{
  "n_layer": 11,
  "d_model": 320,
  "n_experts": 64,
  "experts_per_token": 8,
  "d_expert": 64,
  "d_shared_expert": 64,
  "activation": "swiglu",
  "moe_layers": [0, 1, 2, 3, 4, 5, 6, 7, 8, 9, 10],
  "n_empty_slots": 32,
  "router_score": "sigmoid",
  "normalize_top_k": true,
  "routed_scale": 2.5,
  "balance_loss": 0.000127,
  "balance_bias": true,
  "router_bias": true,
  "init_std_router": 0.0188,
  "lr_router": 0.000386,
  "vocab_size": 7586,
  "norm": "rmsnorm",
  "norm_eps": 1e-05,
  "tie_embeddings": false,
  "optimizer": "muon",
  "lr": 0.00222,
  "beta1": 0.95,
  "grad_clip": 2.0,
  "batch_tokens": [65536, 131072, 262144, 524288],
  "seq_len": 512,
  "train_tokens": 384000000,
  "steps": 3960,
  "dataset": "wikipedia_en"
}
Below are experts of layer 7 (counted from 0) of a mixture-of-experts language model. Rows are named router (the router's row for the expert), gate (a neuron's input weights, with its number), up (a neuron's input weights, with its number) and show model dimensions 0-63. Each number is 128 + 32 x the weight over its row's rms, rounded and kept within 0 to 255. Numbers have three digits each.
After each expert's rows: "comes after" lists some tokens at least twice as common just before its tokens as in all text. This comes from a sample of Wikipedia text that the model never trained on. Tokens count by the router's weight.

# expert 28
router:194169152151180093162150098136129096153087020115171103118159127111155085203174117139205137103127119110094087146088176152111141114071111131133128101096074135150131057136147132122107118162181101
gate0:199150159127179177140130073164166147117078132150143181097142113098108044128093043165125099148075124116069130149078138154172133178086068141122171103129149164090124130050107119094124108134128071
up0:161129104125118133207157132167129124124080170217194175079138130101064153085129092151133136120101109089096145144071130108165174156098068213130062099124117091124087114117166168145132141134122124
comes after: " the", " a", " The", " on", " at", " an"

# expert 13
router:126090079122143167172182080088127104184187081158109144118112072102124069131125106076160067127080128128100073133095124076108136128059103129105100083073131134155177093123086138130110157104149090
gate0:119106087162116103101181157169129110138106129186093091098053105107135118149115121129170098153106119149111094165083087139169130111173164131145145095153102094147118099131091126105097142076146098
up0:175171087125146134126149110157133146086039111099130118132055095147153107136140126127115169134140125133200128132105142089063137117106103139148130104112166178112134141123129110153106103191123189
comes after: "\n", " ", "==", "\"", " released", "ation"

# expert 62
router:125153103113121149159142075101170063082160150115151125100137098061084104140161091129133107130152095147114087147128172109142128110094101142122112058076132122117138107094095108096129114126146125
gate0:115095140118140149147146118101145081135166133154183100164143148157093115116150068114100104158120138188149128117149143181160119145153131141124117107126146072121140142109109131078100140147178107
up0:136082162057088167134137088085152109132129125122150146136128112080107163141087150116108128112120146191126107108114142101161121109122143088047146126092179111147123184091110123106115106128149082
comes after: " |", ".", ":", ";", "0", " t"

# expert 19
router:085116146094113129163161046093135071126117081086134147124162143077098067178114099136088161117103168104132084103074175081144119150130132075104132153114118126148109091067095151157198147143168101
gate0:139072169155135138126109152177165128145123132061174165115136080109127109120142129099149162104123185113096171145158140134107132120098110105155158124080135116136076111095143087106146105176134102
up0:172114080099136154141125146124131126115193131139080160140204156141155153176118142057113095129181095125120155176194157112148115131150144081123094107158231163163140140204137149161165137124154132
comes after: " |", "|", " the", " a", "===", "–"

# expert 38
router:098157121087138125186156093102147136111156155136102192059106090081076108121098125100189141147139147135112133134080172117108087116095124154147116097089130130121130151114062164105142155097147111
gate0:080119099141131166175135151153102140112162137130104148137130083133161144051108136130216133154111120116084115156099144182129100120111136121131121112148120174125170186118093214130124122143111070
up0:152163157089161086143153127141142154141107108155130114089161134151112057120111096137111147150155144138119096100122113128159160082102154109148128126123138084103087074159153127133162107137106157
comes after: "\n", "==", "===", " ==", "See", " ==="

# expert 12
router:131095085097154176147154099065180118136126112149114146083093135148087174144129087084150149122114173155123037116064149150119142173118120137146130148087144142154116124052110135142169126107126128
gate0:149097139100134175157116171139163125132065080134127129114135145100108115155136131120122162137146178205160090147081115152136156113154089104109092095173165091135148080092090174131192078122119102
up0:147147129153136102076145135117194135113156147108113131103113133150085153169147096143100086122116073101153166098142134129147146092135117157118144129130169093158068169171135089148111174090103171
comes after: "\n", "-", "|", " ", " •", "″"

# expert 15
router:103115061201141166111169104134133150075129064158133211110146105115143062146118130047121059131142127134134075182124120124108110128098085109165136078093112175159154109118103134124154099152178091
gate0:129085115138125157130143169098160092097142052142112132114085104056111096230148080163148132150083165073156106169132145151156097144119073158089128123110129144116108126134151156135135076158139108
up0:150143146140095145142070102100105121141086186080209109106135129147107130111106159164123124102164103078072142057106127095164193119152153103228157161180124136152122099092117139135114142119118147
comes after: " of", " in", " is", " with", " as", " for"

# expert 31
router:159123116102121084170134040129160107121139085163122155116164142158167116151105152106110117116110140131158085126109108107098134096115133065134138171176095117119136073123140083160135102159104110
gate0:116159143051220110117063125152209138111132145151105120126118106119162144108112129117122179078119103113093140123222137095148171092160150114183104096191134128096097077140118120129057082129139073
up0:124167104169156194045106151130084169121096099128151148138171109094110177145122089170141131150106163146152090098125148128175068123109140145135097065124206125160133170141120133129140158114156138
comes after: " |", "–", " 0", "|", ";", " 1"

# expert 9
router:138083109089159149126117098120181085102139097148117213094156102125132104105091070111095121138157101120123118139096128133128098121086111120197098173101096109153171131135111129150126167106116085
gate0:087134119106089130135135126201186077065088076110139135146128116088102087124120150122133101141129134100070152085174196153120131143104138129096151145137128071139157119146160127113102117119098154
up0:130085091124151130100094101174182124075173158125167158083136135161071118108122150128093160132192156149075166105141103125093111161111134128099137205103152063114135156108108129142102137117105104
comes after: " |", ".", " ", " 0", " 1", ";"

# expert 26
router:151088102153182118126138091086170067127119123159084144144145149101114116132150133050132049136140091133102103120165101126103097108121130122089180158135106138110145104073122155090162100128155136
gate0:199160108098191148135143159116149079117124149157153167130086130086054122155136131097134121154160105117121119123079100105118124152193124136095085111132122125135178130119111100136094109151158158
up0:148162134120175140114111141102123095134122144181105122144142136073051152136122138133164110130155097149166149135120141144105186120129134092119141110118085117108162113110109140150122045141127148
comes after: " |", "–", "|", " (", ":", "."

# expert 46
router:166052114117098133115153113120165136116155056143128169094143121114134102162201154117115131131138070129163059190142155093112084182086102100095099084091130101175117108156088155111131163147171123
gate0:142088100125068126097124136083091099183107091136085133150112179169148135132145114138132109119113116111159092156103141113162110134130105161068138065111161126134128114151157132169147153122111094
up0:142104112062085179145107097093135131178057128136093089082120134128137127147156149154085149083165126107108067103095128121155162138181094094190131121168070163110145148115130130184134136101139088
comes after: ",", " (", " was", " in", " is", " 18"

# expert 61
router:161136094126170136106119077131140077135148080166098170122087152106169089159116127106112089134131185116068083109155134131117092161097128138124098133144094164118107090078150148141176169127175124
gate0:109144162140120153134150103171124157144133126138123155155105136118185090120077056136152096103172161129068125133104141207136135130121117097119162130165154152131153095174157121158149176090102155
up0:119111089118162091125172155101195178081117212118121126139149136097098102135205080136087157182067132170143088082126095114136114108149096082148161075045141059152127149115165140122118107144139157
comes after: " |", "|", "\n", "–", " 2", " 1"

# expert 48
router:117144100164165173095112064081186133094154040128092196136109147130088082116136164131202150115124095134144091136106177137063149104122087112138123100150117121111165111184142172147104160169132160
gate0:128120136098122124147112132076115088116104109127075125127116046094102135118168102117124153129128080167130097122158084171108114119161138175113083148171123126075154079129093171121117130125109157
up0:148135137111090113126136105096154134121072137137111116125100111133102134122150143136135170153133098162124129112121084125135092096139119212095113133187160147114132094177135179104132134150099138
comes after: " was", " is", " were", " as", " be", " are"

# expert 11
router:165144112155154133096172108102158139111210078110127126106198118062126093127111157131108066146125119150120102180087144090138134163105105108180101143106136127121157138100125126050136147148184106
gate0:185158163172095154100146077110097129148137147171154134134157187106191153105146196142167179105129160148134116102184128120137162116078108171147141127120146077097159106125096123087157138142178119
up0:147081107100095166093054124094119134185076070156117091134152117125191116119141098181154127110133097130145153121204147123115119110162149150069114114095099143124130117127158133151126167111095160
comes after: " the", " a", "'s", " of", " his", " The"

# expert 1
router:166112115145139131146157114079167113118158139122120107103143130125074088157126126104128152117167151152189046153076203058117103166126069106176106105066101140129150144077140198133162130101147068
gate0:155129130114077135105163129147180140075093171136100167135071117149051074142114123122145150178094142101089120182065111066103181168111109116123110105125070091141117098090137135077108107122156002
up0:121146162112127118126101120113131145101117114118150139149169188176130172110128128128110092129131131094109137093051098126114159169138170130152090135069127170128165141103196133097115175113136084
comes after: "-", "\n", "==", " his", " •", "Personal"

# expert 8
router:180077105158169134102125098089152095121147087165099112134140100108116134163173145089126092116155168178135103186113142049106153108104121119140162110082097159213122135096113128153146123108118134
gate0:178082169118166120121136163094108137207170140109077147207121087105168116149134157128105092122124178133137129106108136074126145124162128171103121091124107196107103091172163115187151115157132120
up0:089130143158136172117124088149103133144075159034129139089139115127110153145043117117133188119129085114134077140136084198162086080151168094130127135072102080122132101123097111098122195124118131
comes after: "-", " (", "–", ":", "|", " /"

# expert 6
router:157131125111115162121152120154124126133127057130128143115134098106117080136207098048169153150102110100122109105132146083147109130098100154063150074180130149126200121097121104126153178089129106
gate0:139107091124158141157163129191140120161070118145103109091105138132128168147142104060089154170061150141124121049145081102119115058134146133118165135094140181079139091116108112169161170103091088
up0:145099076129125131131176124220162107172102149134127125169143144194131096124099089067113114196088173171105093098138121115131094076149081110080155115142130166095135099127120113118142208121127104
comes after: ",", ".", " he", " which", " that", " who"

# expert 23
router:108109082127178118081163134135129113091165071118127151097117059102071128178075115067110094096121102115109085175097163112134136128092070109131100081105119170155172090077125164109121170105173115
gate0:167088134118103154112099209140155133092099085103108104184087057111106156127089150116158156065131135104127113132175096117172182122034067155065118149087124056181207112109113089157130131083168158
up0:157133110163078161078139122069204170164134162094131115101143179118143066147114141120073154123119202170163172140089122094113102128137125112129133121139123155195140116176134087129144129102064086
comes after: " of", " in", " for", " with", " to", " on"

# expert 20
router:154107092089150144146120102139123100112151135165108171115123127132133112172196100083170131130129173121087047186103133109117119146111091090081150127102128187176122121095094122172144120072127130
gate0:090143083138106185125121162132073104146071107129117115178121107159165182102114104121136107135181098136172086126125120105161083209164080194122096125078112145131166132101123160121130161157174148
up0:113132154119129164125127132204119097088204077076126101097158128156148102116110111102138178167120152080111146124133147090119132131080085141110099182127179117142148139139150094151127118088163198
comes after: "\n", " ", ")", "°", "′", "″"

# expert 43
router:148108123150101089158140130126170134102156076165142129086128128152105106140090105112189109110068112127167071112068115130159096150106125156124087088109146131110156126130163131090131151099166096
gate0:154169110121140121125128145113108098136112082131100139108104155214125153088132090131150130128115115150099084142110137096110074136158054178105195124148129138125165141083121101112104096133122086
up0:123188128124158159082145107150113087140087062102150124081137162147098206181090131139102140124126149130086078171101129123119090168147116137137202125155135163124154132069103078091114144125100083
comes after: "\n", ".", "==", " ==", "===", " ==="

# expert 21
router:162072072158144139078178115092153065117134147135106148088116108109096136159119118082106120145085093116087076099120173081116167141110080118129094124100130154191101145076099153103123102086130174
gate0:181123093101110117056110144103115131138122174188117134062139094177132127153064122113118159216098145083037112149127125088157163122175083145156121120161137133115157090072083131178077162136123147
up0:107137188131086074109106161193092113126131102114165127130167162125099184075118140181078107178159090160104138144167131077140140086152161128156081127154174149088138147117143079100103119159107087
comes after: "\n", " by", " during", " United", " under", " Born"